Weights of a small mixture-of-experts language model, trained from scratch on English Wikipedia.
Size: vocabulary 9487, 64.8M parameters.
Experts: 128 experts in each of 8 layers, 6 picks a token.
Training: a variant of SOAP for the experts, 268M tokens, 8170 steps.
Below are experts of layer 5 (counted from 0) of a mixture-of-experts language model. Rows are named router (the router's row for the expert), gate (a neuron's input weights, with its number), up (a neuron's input weights, with its number) and show model dimensions 0-255. Each number is 128 + 24 x the weight over its row's rms, rounded and kept within 0 to 255. Numbers have three digits each.
Before each expert's rows: a language model's description of what the expert responds to. This comes from a sample of Wikipedia text that the model never trained on.

# expert 3
Mid-word pieces, often endings, in surnames and nouns in bibliographic or biographical text, such as Anagn-ost-idis, special-ist, Prov-ost, and later.
router:131194118106123134147153096111145156099097106123119120124146148158120139108129113139191140120131112103151127142131203121093136127131086157171116113139160082147141120156138139113122128161143172137147117082144184160139123134130110138107121118132125156117135147161103108139092146158154140108157139083130143157128151143121116114118110101130113094112114144135163136122065133147147133127205141112117099093132137081108112135115161175107074126119153156162132134114122160094141081137122112145127184134149131128132135151134118040103137089107136143113143052150121138116138106145162103163137112101132129099141119129133111084122103142144136110137160134122096148125169096107111106121119130153121108152129113107173136145110057132125145109134108121139124118138109122115124117142123147
gate1:148170068126137133124062129131096150118110189111131118096099146132126117095124153135137133118109119112112177114145147096169110090164148106143192141129119091154126142125180147156128119104174119162118144128157153111161151153134166104118098125130131105140123110099154125114095149111136172147105135114135132145115118146138091122138117128094129126092159128139124143118144181108114108106161138135132166184129105142139131140110135117110142139135104191168150142151127150108133115139144132158092111161133119143137092137151124157142132136110140130094131126133127096172126109137138129086139140111117068151142123108118131117146084137089099088115120145087103102195115169097124102139115124103130127176093157135131175123093122126144150141090165132094153181133113117106155096115153136
up1:148198171157137157106106138121143126111131149112159092080152117125090158158172137169142094095138101131124189119129085121135138133141140131142187170189140141134134144129154120178110093130128126152109147140135145128139129150109077093102149117137126152119129086131136140140112127130152178132106151134145128115153144128118137111133148148102131147116156105185113110145143182110098075118161126085086205111098139097131133130138136129103127163154131124158138159166185154152127121183133107141144098156137146130159132154106128132120162107139163151068094106116129162116109122145134143107117112120117124152116119124127122126149128147139145087159186114094127138160098131098125110156147131161116144115101121126083157123104100124140146131129140131100133131101139113145149114142120134
gate2:124148114154185098134132136120126113139129151105164120122137133163120141120097117145151144114104127154119154123149116083127097170103094081200096124156134153162162134155120140109128086186147117154137107140118125109105131119122033156132119160137098107142115150115149135152118127100136104112133126124138093177147131129115154153110112139143130136060107084113156115126132117142146112093130118137132150118135078118146146077073129110101071125182153136150113125091098157125114127129141158128154103145128131140127101163117132113080151171131101145134104106112144145130129141120118109112144127147123128189136133111097180147115096162108158122108145135151090122141131130122110128145152126119144136156146116134092172141118132129078129109141080112108090091140118154138104106164168115
up2:153117180118112149104101097155135137115142074127155123123127128125164132095169131139157110139148126076084137124107113173128168114135109041108143119144160099129119153124142138132123141133125136096107154103151104092149139103173150106125113141096169165140090122139117128156094165148107137120084086137122105153140132106135144116153087080096110146112145109092100119151140127126124112156146112165121123144095138130130138147119137125138153129126137083116127091141150109131219118093108081140149127077130090097098152115131144104159155145127128127112162110159120119165087126130179128102089153113135123152106143106172109117148114124112106133134135131125162113128117185161127133127145126143120147116107133132154095127152062151146137113132131139168124147125117137134159184137102143
gate3:109129124166126114072122145118139079124135126141142112097138091103126113166128125170165116098113142123126169142156137128103121178145122139128131121128088157106146080174131133107143105146099111143098122119127095101151116127166078124124128174182153127057138129156159148114150118157151117157145117158185125133156142141151111133133142105101120152083123170175165165098112133131079114174141119117154085139086165126095121143132118135155153117127125148117151102118124154111095121123156103144118161149142115142119165150113136123118100144114174139123115107110135066169135173158103122133081105152137170124124151139129148099137104134128131119140079164130167117118162110127123149099134138145121113125150136136103138129101116115137095121134120097163111148114119114101119133120158045
up3:163104164139136166195180101191116127096075139114106148166092106108183121114154141134104109118098153107145133090151149135168158114148123117101120095060125134131088115107143135147132111158121145104096131140122127122134130118134144114113129136128104141133137131086164120105133123129136138119142135143094099172136136119174139094112136146127124142100125134096063123203128153131128133138101150141113122132114124148080137127117139117112130109155111124123120143090133084157135150153102110107105157131133128135114098138106108143143123112191141131167157141104190155121141085081136120106140096122157114112132145118129125147137111127199152111105121094076148100120126140130089114139106134138089159145137145129111121114108147149150111135088120102126170112113128188148131111115172122
gate4:108121120124112126138109093113092100102164145107145081112138114153175134126167114113132158127099116114093139114137122111155113101107142120140086157090158126159131137151102138103116141154113132107119144077136119171096123091113099147143144114143144154116163144148109115094119161138119111134161063133117142129097115124135111133112140140124138128124135090119144131098124116155133082173132076113157080174114123114114102090094161106180117117119103117153119107111091140123143097142106136114049128116171121173118144113122123112159074132130118127115156085151130123133116157110095105172143149148127089094160157135129136175122075094171105154135122144122145142095123142109100150163111155148123136118164146124193108153156107114114122112114119101151125092119087106102151130114104113
up4:130142112135162132169126112144134129152121089090099098141068155086082112098152164146140140129143138123153142095149140111143146162101151160132130122146113101128181111127124117137117115115093132117123147120089092101137149128113134121186153167090138113160110112114158102109104076096135092121142128098112156124135137102135129117122133078109116140128112144125175095115076109130109130118132141180065151136123112160129161156156166123098188116122128173122143081156113118165090123104129120111158118109142108118121139119163154124103118115153115125136106135136135138149175114138122112109129143131100159118124139171114122188160143130127104151125115114098138090082152133117103136088137137113163153166134126093117148120126174134114124106137131137089152193102172116174155104152120139
gate5:125125105122157103124157169096143153141138157161113171111118123120103160142149136140106121105104105139149128100116175118156136142121128098154089134101124102094136154059158153165103145141142120112093152115153155138123147110144117147105083091114101159105127103084154145086133134174081127121116087111116131106126133136140115126146128125116129120128144118098103112116113124131140114103133137144134161076097132162154108126148116109128112113108130189105115083089150127161177155130141113138136147120092145131167112137089137148173140090103147148155119102166107123135154098133153176153143108138132143133149120086124112112136157130163120079143113121109114122111119146099143120097108114114144094097111132126125081155132132146155150137111089159083092149121156096086116093100052079
up5:131114113170079129118091118114127085105138166129130118099110125124116122095141147172126116126115103111105117130108157107102147137100134124111134108165131120154151136083172146146136154116099150106108122100162123121118126132131139105106128071118146178124098131097184144142142105095147177122128090121109151116131098139133116129155118125121141172126129110136099103115106098143115105087113141113096133175124146133149130145155126058158135143159161143155119062087112180164128125092172129083184096117129101114131139148129092124161101121140112142081146122168111102095122099147131131122122163136123119137136118130142130129106139141186116133111103154097114078131131129121171146190117114078143116126156105131151134115104099146177159155098139129100153157095126127118103091131111140
gate6:038136109105131136120109096129127137151146094158124127162120097099126118152201113140152166096116160144093091139156117123143152109129130171126202149094082179152119118130145119119143111137122108127119138163116105119139127125126072128171161156111116142175156098149119099133125110110119131154114148144147128167116110115142089113112143116123109090126179151090139143135152136122114169146126091120107156128142113190173141130159149128164090129135127081125111160118120081145150105134127107149156091135116138146125124128148145145141127128152127110151088118153117109127110125149090167117138148138118153118140083033131136163113160132116104159160152114126154128123118110134102120152137107140179124147112125123152141148153167141121111170122139087120116111121134126134150140133137131
up6:110135127138107090131099123111126115100160111133177086133115102137130143176180125094147152134088164136055106124183134117159141098140128111181137104127072112146131143167124188147135152154146081113128102114115116118143167129166113130111173113145125129121129099121131104082140114103149113102097127136138146138093098120153119115139158119129087157114099158141172181125162131149117116118146122130115103132111142165147124100097137157108067115125127135167114119086143115098150127092101138145156091115116102146132121145091119120115136146114130147130130116135116112101115115090111139152125115091125139109191167136106133093147160124112161126155175104123137104186138144137146141154083097138151121127163163123152157122117129103104074113142131119121102117141115146102118089126101103
gate7:131162122166172142150111169112161142111150133141145111085128151161124132143090134137124080123154116129135129116157147118151116130095087136100128114122145130157170097118191136079096150137151143141103117142143128127144120120150137139160171127123117143141127144122141117092127140098157145137139128099110170137100083131116117144144141095095094168139149143137148094082059160138129111054144084167148155123157144108147070108141105128109143093089136139134120134153087151098137137186132130114111127123163121154119114139063125118123117133105139160115088127131077135101135129159109075114139148113143094102138151118100123135131126162112158137099114141138111144149132087083166132139133137095123141131156128106117112127101124147108077138111118192130108093138101118124128113141171116
up7:136102119128122136142096136154154113118144154126178172117120151126101198170097131116131081126108110107182168124106109103134166121137123142114140124158140122138152100161176132106128148147145102113118125152132144122161131111140136138150159127174139147171104134081106135124190152171177144129120151103145178159115108122121106137104154106119137126132129157114091119128105148109185125109175116118157087125086103153155096147172114115177126124101170163113154137137164143119139147173121081102114123139145125097117114168156111127128132126139126110132123112122107121112135166127152112154133135122148155096122116129148167120114122123084151069117171142092133140125166151148177100123133115107111089137092130115140151119171118113154095159130124140171098144131091098125116118138158104
gate8:102100135090126103111117124147120156168109092124152142136128160089126110114076089153142135108116106120153148166114100133119127136093067128118130170177154151182100158144140147113067140147132124158143136080099132144158120165110159138120110130147124131146092140164122123131130128133116123155103073072146179140131144116133134168096118123126119145091117139096150140128108119141098141101150152168095131142141096199116146095179119108138134122150150160096122108125133139146153099115111118162169115093092113143136110164133154136169161185120134165128108110090156125132166118153151105111105117097144153113111156113112148128153134136141109116112100111115126141136127143117135151109148122096158110123176104086179140120148108130122128161154115135154134170102146131165130153103151101
up8:142095101131125159085115120146147148131134126134122134130194124130134147145116132096138144124082082150151111147141170162185138146148115089139135122127140139140136156108092127129112144161076158106168124104111168168153143162117113127157107113146112154129161139139121106081129131109149139128087119103135146159135101131116134172084102138113119158132129117112153145139132125138125109102150132101146135134129110113144144129140082114129080129145183145159102154134116137199111131119121109164132084114093079159108110080142114135140151155174090139091111108157141111141125143154125118093076175159083148138138158120099133123141121112154154132105096107109150141125145147110121122175163107126150132091156150142154147107109126107090062107129139141155122160129147121136108164142066145
gate9:151083126157136156121135165099129144115114112143117141089146040130162107123169126171119095129165145138130133109120134126122143114143130140161133107129080106152146162100135131161152120117124151193127190115096122114143113097117112160087151137103125161149131133155162134168137152116136096116130147158127136137102160137090155136123088129150129145124110156175108122122138131147146117155144125124143147110135110102139114136180140134147199137105154127110153181127075122083153088156108116161159154133126150154141139158124109098157124090159116130124165121128106115169131113105084122135161148131113112120133123161155130132119130168137137129128179097068127130125110180143121106152080157107110111095138129110132143104121136144108150143100129158158120110175117103135113161139166114
up9:109185098104140111105125135153118125126134132113081156128149159106105164120100145129145140098092122130102172122136118104077107150116131106129142113108116122112097109164140112111133121165118149074163108105109079140126144185157157122178119177141110050121154130083111139111140127117128109143113121104123110117125072157158150161123190123100116102177115132113124124116140136126113146127133114122095116152109136118128090130092079127099090130139117126114104135100173135147126155154111132138111146103126104102111126130098119135123102118113143109142089140140144085152120103133126084136123088115122099158183111114124143148102160102147176133097119152135128094128110111133121185094164123136121163151119097142115162124149089090153141163136129153112154172086118142127135077142124151
gate10:108136103143148144142166113084124115142146144142141145115106120096125166095131147124119157134084136128093135119147139095098118109185119111166117160124149107114097122110110158082116120128108131150116137113159123134149135142115122119115130108120134113116110118153128135136102148101112108134146118139167146085163144128151119132086164107135121139104185125116076141157150109105101108111129139163156119185117105126100076147097124106110120106092133166174114123117152181150100148122106140141086140171108084133124115149092146106122120101120087147088182128094136118160094154143160144149111109147115139141149147118105118100086106118113143140144126149138145124125104192102092112099148158091143188110105135115154110132098108154150153115104070146127120088133114086166101094155159089
up10:114162079172186131165156119131145113125141158136081152169125103131155104102114143109162137125119102161143142165092139072098147122103158094144169129106158135112117135138148115133116169152164130162100110111144168138140101138177127137188187137098181125155127099153136137109149096115158116118165118133121122118169111178113115142136112140071116128119156160138131144128166145111150144116090137141116151158168153108117149128136143135171123161125124138156099149183132141144150125141136136120164165116123138104141127160185142083122124157081132146106152137120110105089147133131112154152100122108081157101101138158132152162147100115083188130118151135135141146103152137120094127131110125111132136126102146121110119162147130150169132143089108120137127105144118099127115125137135135
gate11:091155131125110119110093112115121124117148112088153120116075175161130114164169110155152101116175144096139105165139148134131143136140139120110130142093152137105158148082136160135163076161148119114097125116126124116129118140138146142096131107144152119126143172130101093117183131122150166129084154158121078152081082137097109122151101152140103079131130097068107123154136155146139123163141095133133156171108107158166125151089138115112116123132122139104161113138145158152080130115109117140114172109100109110141141130118104102107146190168139114146105150109151139122110121113145148125131067128108122139099089111148145118134100116154127145143111129137159175174129100122122155110131121147140157138114153135160092124159106135143091134113084092095100107133131146108126154132101078
up11:144140107130139116146190134134165128161115134113138133096119127098113105123106110137111101115171143121109145120139066121101136095146120135109173125145116169165099091139122147138132122134061118143140141107145105119083134157130107100141115128162139141141137104102129180135093076114110138148128139123121091155108094137102127094081097098176109129125098109166140096082141120115071126149105103124120110168123130104119134108123111125128095141155082117148094124144149104111119117192141148075137167116108089173150100156110132139124106112132153115137132117121114150135121140204114109127111113109127150144145126129107102161087114141138143125106105123157098151070117123109100126161144142128136157121148089155129147165182139134137089095120142174110170114121122127142132114083153113
gate12:127119131109141115150089123168124118139142137124148115081110090095159174131165134093105134142098142113141147105145186136126131162162128102080128148109142091158168104132142102134110118138147096137105165113122127117135099145117103131061116151116151153102151111150137099160167153124139162163124122101149107121086143115132102117099130083141117131108148111141155163112135152111138137119103109126102153163117099121133139131112147115106205159111128165087085114131148141151126091109111123136101108125131110118143131108137183162144115138130115129147145092134116117186112161153147155164151107162127109110131166145149118092130117134141122121132057122124165144162145103113126136119115124145172156121098131118126133166142078097137174191159113105116097118093116102101127162099163130
up12:156094137084099127091152101123083156122121126139139102127135125098088126130152084137128095133122133159152112144148070148146144102151162101061087148116113105134113143115126116084132123117098130096123109158130133135168157132117119111152130136126142149132145134128121133125138117097112102140139118157118155105155133127162132136179130094169103082142158115121117187133121144128103134139133109117126111110159137134107112126148117090206105119137124118148097185102146184146112163110129151142111087115120140133100104159081113139114143166123125097129142106147148089123129161146115142147131134127191158108113161126101170099120158159122092110132142133119150163138121119151132144149123122075159091161046098158168145142115124145131081097120102114126109162133127142148128125131109157
gate13:139139153132160112107124091160106124142086127128109079143099138149152094155120139123137126136149124120112137139155192080105114176133115177135118099138132130124137145082146122104124162127139160125135127103118193161125142131154100135148115160105114100161104142111135095147114105110151127145154136136100143131102136103071121166107110110128145109134128129095152183105087151119145157131142106089118150136074129139162137125118106153125136148167130146100100191102152140100135144131135123157123114131145114157140111121156105124143098092113116143103122113102165073117119128147113134145132166127099134118163137175080141087136130124098115070149184127112130126173157077154157085125101125115106119160136123157113065117141116095156094141090105128136112140144105150159129125125098127
up13:121161156136131112106133098130128128128126126139115051135086118157156124157139119120143137146095128154098131133125182082152100137136124137124106113137148150115133145120136120133124171176143138158104132123114149166153154091137111189165136133141094113102112138097178104155127171122140135135154127148135134118105132155072116153142133088133129064124157107105191150140129158101130164129120117114093142139101139157153138116103125144132151146185158132118127147128162165116094151163116125206142100137158125151147117157127143056167117118110082154096115093099138108136123106133135122137159108132139144094150135156147165084111109157106122119136142143111121137154140066133141121110113117108087108137123117149133081138123122099171119103121116165125135137131117154135068139127131129
gate14:170158122159105143111125102099120087111111148155124094153129103155149127156106099076087171126129151183145132115161168138130108172119137138116153090134143117122094104121137141125122103123113163165115115115156147112094120130130126137160144129101157151120146115120144072153147120108126106138112162140079082150143114161116113129118127112138098164121106123157196157139137147134122115066118090131141120147144108121130113098092119144085139191122088130107118111110117149107149125154119140143116134122110131091150121150112156115125103116106095172133163106142118124099089173102088140102103098143120162123137098161114157127150146119173121098131114101165171120153138146134113125112121130134161137094156106115112126132139128086114151170140176125129115128140062093127156175124110174
up14:144136153150060124091121108148132116116125128103137144154131146160103128098096155080133144132176137118140160130127137115113145142087112146124112121157115084164163109150127145114121121127135113153117087105132143131113182134145119178149122134124102173148127175123138089187138092145130135120135121135125148170103131148127124087128134149130138114154151141099154144084089134097094116143121169107172116121136117116126125167123120162109149139103142173148120138145154100090149131179070151147137117114148156144163123135143114148094090133182164137098132048138139116131128111075151123148054118124150130134142123150101162106119116124126128158147122122124141102164124165101138113145158145157118145162140142151113136107131117142136104088125147088170147135182110107162115096126115137
gate15:201132108127078126108108135128112129126111100110098133146106151121135154175125115156123142113193137148133172142132147127132131170161152116154090152130176114106106134105126122134124089097103135102141123112114136088176131106149142099103105096188177135129157168104122089111126109146144154094129112140126124112124140128137144133111148105137183169143136126076136149117098087148124099141163075137123126132178119144155151095121086166118152108053145121095097105108146095135108144099132121127125135109148111110151164130111120135113129148136148135102119138103148151104086164156112130134126121109124130092132131167111131132099154138099141103074142148127102119138150134110094158130143119104149130130163204154162110139157124104147137149122111145096152147140147132156138157089150127
up15:127116095133088114111129115167146118124161125119141162137113077113153171114109153092141110156124143140140116118097148111124051124124091127171107126156159139109074126096120146166097084135134103162117117146172150143081107091134136135134138093126161100184138119129137120117117071131120137116108151110107145139113153093112128121108145156087126134184179124117075111147132138111137119087128106087149166132157101115130131146108135150118136138144129150142134126135099091162161116147134107123120097167134144118125161128139134145132135112136083169157142166138140120125129171158121121111152114150134105131113127116105175076135116104098167135103173073173106119149134110122091113149137131150163137133167112121069141127152142144119145140100118099161132136117112104091112182121126106
gate16:115093135160094117129114145179094138143200132119146114141150122096149118176192104093173106145140131117115136106137204108156118129093160137125148105180133117156163179144125154144149097139095126144146148146119120147151125061130149112128092114130113121142182136106129078161101123126122124149128136152089120113177127139113121145146128153144137129126143096101173134149134121140097125140135093156124156118128115165150101123167117094137112114154162101130141114130128137136113126144124113143128135102124124126146130057138142114130126145122070140125083139121138135157104104101142146131139182114109092104145126122150186101122163129132100143148180089117160139096128094155155120111180116083154136118116131135117085134124098136132143122123149142131136130132141085124149081143148146
up16:105152144109130130101100133137126140094125128131127154123157183160141095143060137128120163139095146101149135102156213140132119121108126135112100166132126130121095163120127107117100086154111119158107105136104139143134145146158144082095121127095084146129166150107105107123075094091152139126124126134091112092166141092140104146113151077162172133111147144109118133133152081110138148118142126125102134132146134145138136151173182108113118121142130152127140113114118156097128124087122107125113194093139178185153128099126148128121132095121107155128091169178142104123090108119096132137132118147126090135143118100129125141135153103130135155116114158140128125118155076136132146131132125093144111135133104128143109131107109113119133139136095187142109137180170107090155104120102170
gate17:127181142101128123127156124118132117098081132105129133153120182161105109124162134105109152068180133114075151103109142098105137159136091115063157115130111138134118103127126112131145125130122149126159148143110130141139118157097145141133130122108107129069120140123146094102123153119148110133085150076114122173146126155123138122111118128164118144123139104105168128158131126142110162069166178126089132125130133142125133126111132181116111127099142144138123165125117118165109157169114102153150143148111137148133161146149143138183121154134124120160133110133124114106162159129099151125079123037112149177111110129142164137137131115113112163106085114126124097177126087085162113102126122103172133151134162136135126146100117138135141137151141096119156135130158109098160098111168124
up17:123125173100148134115147158100107166119143078117161112120110151100137145094093141126148146144148177134092106129131105102106122152146070132113148160109102117149145121114104116142156108131171139139146127123162123138097136125110151106140142100128113102154092100110151136145113135102100157139120135116086127147106112075099123081139116125181125164121091132130146081156151137149116149106158137106136148099119104114144106129153148115129148162118149125120130120090102116119134128174103165125145098115128108119145132160134148138136166161106098169168128129157118173131169132153110147143138112124141115168150133109150088109117152100142145163107095127091140138204144148141153076119131137102144086106138175165117133117110157113163179140181134089100129147155139156130112132058137113
gate18:111129126084139143151162108122092132095157112101135141134142133140188116150125091134126166149117125121148128124120117118152117085162107097154094149092126123120157124076149105108146108108136120146113081109078124122073151144107142137116100133131123153119113140138114122104086155137153099112136099128145164106154141133130108140154128067151178136109144156102134149139179146142167130106122099100104181101134176154132150111101179163158146094167136139115116093100168114146136133158135164128132138118115160161143166104165142121106121155094134069123135100124129165120129092146100123126125089164153169156149162102104131131112159140140114128163141153123085119153096100154131144091101127139109114151102162107118132123164096128140092130110085147160169137141126110143085139132133134
up18:132139117125154148123139107145155086188129132118144124134149140156130150117151136148144141124139110101128169079149190110124077145136136217107130097126155123147136177110095171108140108094134132143135123165170111141178114135160106120130075138104125109136162132132114125117084108158141142142122122167152107124140144131170174094144126160085122118163130128159120150169104151112147152116091167128126113169149172153105098102144145118145150133153135104109169150161081120172134099144134111133107154134142127140123096113106147127121158118132072158131119119171140084109134123128121127105159110154126107123129160121160146131144129105154144129117157101101137130098156103082153126122106136119109148140110082144111171098129110149160130108106171149157144146095097152113114104129163147
gate19:136100113122152072161131162119127166133132129120101127126130112109115155162126117134131064133100188160097119107113126135105123170125101134165088153125147140116115123139137120122117134102141104131148138146132130132092130136056108138141185140173140141127140063143118100147121145126105146141120144133181153094128149140084087114115152090109139134112101173069085167132126077102103153126104115141124151146147159131131115153132083149149178138144152133196093130128136109131119190130128125109110127181161129099129172133124091119162128143120135095126131122148116132145149175091123154169157118116158153106148103139109123138090102112074080096116123106128158135128124113128159140149091140133109124140121104149125117127105123097107103113149125134125132147136139114138156077128143150
up19:132126137121097094131118115094151108183111112109146125113156159127084182155165118155143103143083173138109170145109104113117176166140079120171101128121120144127139096144186082106147124134162115092157132162134134142137111151117165085124121158140096144095118125138149107140116137122109137114125146126128165117107177114095090144108179115123115171102121147107144126105123102138106121124134114152101133153157101148111154109109127127124146108111136134151103157116133138113101113153133098115143164182161118066106140140117092115120158143151162096127082093104129156117153158100109142162109104133151117123110117094119150141078115162108131110137131109136114072140110113115145136157088157180110119118167085108168109143129160141115114117107098167123144127089131138143143101114107151
gate20:135098141173138183106108124162108158143152111131121156167139097196102126152155156128073138095130160151137111132127132155062080106093130130154140115147141100123125115090089126123144141125142172136125121141130088093165134133122128145145136102133143090184141117160133143147093162126123103073140100145150134139151085165146138116131155112145123131154078157105146080124130143130104153119135114114179111123138116133098109158156144108132103148113126156112106113130156129158148154149193120111185072113116153131094111139120083127125145098107085134113093142146121138110097158107114131143120178117145095109112135108123144117139137174137126118106173144166097088180148107145144089157123130134130156138137134125128115123168143128152151141126123115138118145109126088133138148109136158
up20:135132128103160162145106115138101116137101125097103125146148121180093134142166192102143113110136135148123122126155154134122140095136128133110090140170117088105134128133100119154158109149137110147114123118128081151166115140151102111161136108158116069171167105129106109133108099132118115136183160156114123094157112139126172120125145121165107162145111132159160090113095119116083157136194132138135120130117118118118084162174126161130117134118122120128103142123143122099126121106151091095143108152128148099123125119138079111119151118137117155118091170122111132154118144121097106150136179128109127124131074099102131132174083132131118151113188129138105078134150121133148121122120129158063122110143125139116161098120116163155146134109130120142151185125118113144169079096108183
gate21:115150096164136122096108165135130160094135138093141144137159118126145117156151117095119097154127144129111129119111124112094119187139128139147139095147159158078138122160137128082126125089140063135147171122133131117128121102097161114120132119192140115162130095146156073171170111125122180150128137109149115101181135167109123100123169087120167123142151153145154131160155132114141111140127132106139150131095099180173153144140136130119113116101150097151121175136078138176136160147179112143102144143098145099113116144117132115123130151153145164120098110149150130144137108103130118133107115097125128109123156079095125083140130091119133150131118147112155128181127117128136112142158135084146130110118138134126152124119137159104120182127140139156138157082135131138066085124096124
up21:143158128158163171090146098113128112163144149149092174151161103105149095159120135158087169097120115149168132114075091136098082115132124152138140138123085144150113107144138084128123094124054134150119122137084123141093150145154120125153126116116173132125132158101120138160150104116146109117142134114114157160150139086151154166125115119134159135118160139128136135153121168124132126184094114132090114114084146104130163104120132113165148119122085140158170141100107186117147106120104165115116092105133157143097148159112148134142099120139125119117146108111174121127141159144119115125091160184132118146101090178137114129151151155121143114105158123108103133149119134169129170146116125112138113133119170175097096123158156116187131109148115107125123148131110134137117155112129141
gate22:142144129089151124124119105101109110139123120148154143105142124119135124119091097141144108161151156155079141140100100114131135116133134140148139117113157115139107154110113124124113151123090113188110149108173117112145175111102104074150157058158152176144124089087085132124150110115135123117134115128125137145160112102143139147137127175110161105108181156111150169118164135164145165152120097131154117112093137133100150104152151113145154173138134131163209140110138133116131134121121122123134120086112091120101147173141136133146081155098139134137123111159108114147123171171126139154132077132085118161138168165158153087119134143118130135089119131155130125101136148143164163131103119139127139148091142110107098126116128125120112120097098136144110109129140118172133160108067074
up22:113133173156137099144123121108150139072103131156122117075166142094124118123116146116127114107158132149151141137130167109102139141158144140127110148129152178145187167166111111109135089135118076122122125127124097118118077144067129126172103096126115144155133097161137130148105104160154127133093141140138113193102160108146187165132085169129160152105141129123147110161090157130159140116115110159117146127118114124128126111157127161107161144134153151133161149091148131141135104128150107130138136142097088169139109133125130101090127137123159125126102110145143154130115149147086127134116152179151109156117153124113119134136117127140159128127135126088111153125129116120103130141170099174076122120097130137124187113141134159103105120136145182158114085150169162165115147108082115
gate23:121113105127130088125139098103142114141111126122151129150114124095143116153086120097133119191177157132163100144120132128135138075147123103129157110093137166102096104125138130169126088119123118139141118116131155130097113105151113103082118102185126134117091111173152141177160126134135122112173140133138176105095115110160103098093135135155108128174087112099132113076144176119139146126154120097122123138125141065128154130117165160141153114101100124125091153131112137146153115180105144076138172139120151117119125147144098162117133099105132137110119137130100117139165126141132141110117128127135129094129111127154128119156138136101126126083171113108103087175155113120158147156145129122112116088085117095121141112102111123146115137176150133132163116128160134123075158133203098
up23:142123133074108085126151079137123126116143144115146150117150105131142149095155147139129130150102095147100155100122083119147128123099135108131125122126101108163124171132144143117128146168113144133127131121087068147140148125077099171146094115112112151132126114120112104071100148154149111115090124123134131146138140130096157138170111174116160131146124086106126186137107084102086115133127133125115130090127144183109095110121129149121125126128109112162124114165145078129108129124154118166131087134129068136184140083105103134139102130179120126139143129134169120102126133089101112135174101084149112140176147112136114104108118110139131134148139133154073149134083088103141137142097147141109091171145103142089115119124115105146164109092111108107107146093103104124139112133084121
gate24:117125130145121110121144173120130138122121134096139101154129135118148145177156112112107126129119085103138149154128154085123164133129110152125141123122145143115140138089154184108129116126134145138166165112153140161133131132162127115146158112143153096134101110154169114102145143137091105166117127140146165138081157156130110135108128106093114128160066094104134089154101101113115135159094150114162124170109151124143126111139101144149148118145109108129096117137134094153067109141147101095090159172058124109151128133067124089127137134141154168119101119130089158150084115088122121144091123111141125111158153189103152110094136125123116167143112134109134143095149114134170095126119130137147118107127132124168133140118143110159118163124105143118109156109188092147131169175179146
up24:121149141107143145133107095122121126155148140163099098143119104173147122112072124088154167109160099169170113112095110151128156160111176113126116145125147156073076117140122110134096154127136119128128129148071163114121183142074147154109133181126145120085126119127080117111150097142145140147103096128131124101149134146139125176128161125142132119105129126138097119137142109111143162125124099143131151135138142125110151157077152161125125165106127122121135114127158104147147148160093096140146144126127157161104126168196142151172123141146115096102132152071117132148146105160121117123107112129090085129067122109147139136096075122108133125106112151170155141109077142132106155146142136104092161084099113138115122135125124113158132123129170138126114092117079124133106124117132113
gate25:179132151159075138153095122080114085131130108127099091111120182135144155113161092108096157144170150147161096143135147096134145153118131130131159099166166126117144087146159104132107157167104113163147149112076134127089089123096132110111149134122140111125059144129129138143134156134112127127131132160150120151119161126135134129116137128112142132093125083135135126140144143153157144128129206162178123110102170111156126101152118098152140134138126118130104070132170078096130133108121132123141144149109089104114143111095149166123082109121165128138109137117108134133122116130132156101120122127120112110156170114136125117139119133109135153117098129071135087190151181143166123116146132110116149133141091154121116093126099138129161073153134107112134115150113106110113127108154160
up25:123134137157108125157121146167103136141085151186133097075144127157158111136098144136155105122121132150085139088092120127128132092182165131128121135109141126121118176139108123128176131102129157159176134134134112150153085143140128158093166125160124125160147105122086106147146090135141139131133147144125124088089088142141116130137132140156137078126144113153078145144108125128128111144099144140145150123134155187125117144119158123151125095155147127147150176156096186143088175171174154120111059126113156160106129175102156101117149124162136124106129093131127125146096116149143094133145147126130109147142116093105163134129163154150147122122146144096122116085127099097130115202131125118139130147085124093143116144127130141146132133129112159138144139085152128150091130119134161
gate26:142141131149149157130144168122119111123139146117157139080098133088145103112106122115153124148109118131138138120122142106134107118093079171113146142152106126100136078069159182127154114127140104175103151154166100163141178145116151129119119130128149128134101130118149144159124116128096125142126140100115144121139109125152143100142154102121094122115127131131121115147129145141145123118162117132112150137136147067150150105100124127151143140174123160132064106141131136173137142152084078098162147131141180125134143112137159140102132143135159120151176142157122091130112109116103143103130125143145121144165136149141160089135095199155102144106131108076098141115062147136142117138093128113112150144116131132156193128112157125074174167147125134133152136135100105088099118083091110
up26:156143161081108139110138086155132128128142094164077119132140121088093137106161192126085146114108144140094080143085114143134155162114138145116095145093144116108124157132145102114077136157085137116153127109111150135115138115113097139130141089152160093121170137164131132122110120124126122137117057149134106103090168103122137128076092139126151113117150133112109096127097157112146151156101127106130145152114092177109130120124123083123076106104141119111168140099132122126120125115124149127091124134117128164123081125067148100133126101122111137096100133099116158135176120132160160128121134127151143105099133130093088185123130085079120132115134142156142117108173128123173123117105136133091124127126114117098095138117132128174136111109129135133109102111167152145161142141166090
gate27:074160117099101127112123155148132150154124114137133160084094131103114110116121101151157109155175135157117120149128087123103144076091138144100106127104192160110119138146127094095127126140163087060143151135114104104119101156177200103146089129141122125100133105098141109121100151142138106121128145139110112110114088118133134110159143097132092131146139146132101131134126113161114154120135117104118134143118100138116144105139096147143170121122124106147163074066142133101094132108095114131128126122108121141140164118179147081159088124136157111126118119083093128091142129116129122153163095144177129143126136107095111105123117131111140113124154176106119122132117097139095131157125161138121116120153161100145121151138125108150154153075157120107126142099165086108133159126130189
up27:089117153137164120133116133109121179127116114124112090137112142150120167111132135141129128173107170079128116141088124079155150123126169159112140157157111122129104133108112149148135117107126125116150148130150135133119149154145151132177151119080132094103138143109123113150183084128151118120100204109124174105157100091118126165146153108137129146119118114104121107141159089126122132103114129113148181075108117086165129088119111162161089145142117109154146129092163109117132108101135127103120140181145110134142150138144145152081111095136101131114095190166102107124156115134137116169165167149146158148153127153154100134172057145120131145126113115124146132124145125141124081140136143120107081162133132111103155133125097123125137122108143100099158134144132125110104147145127181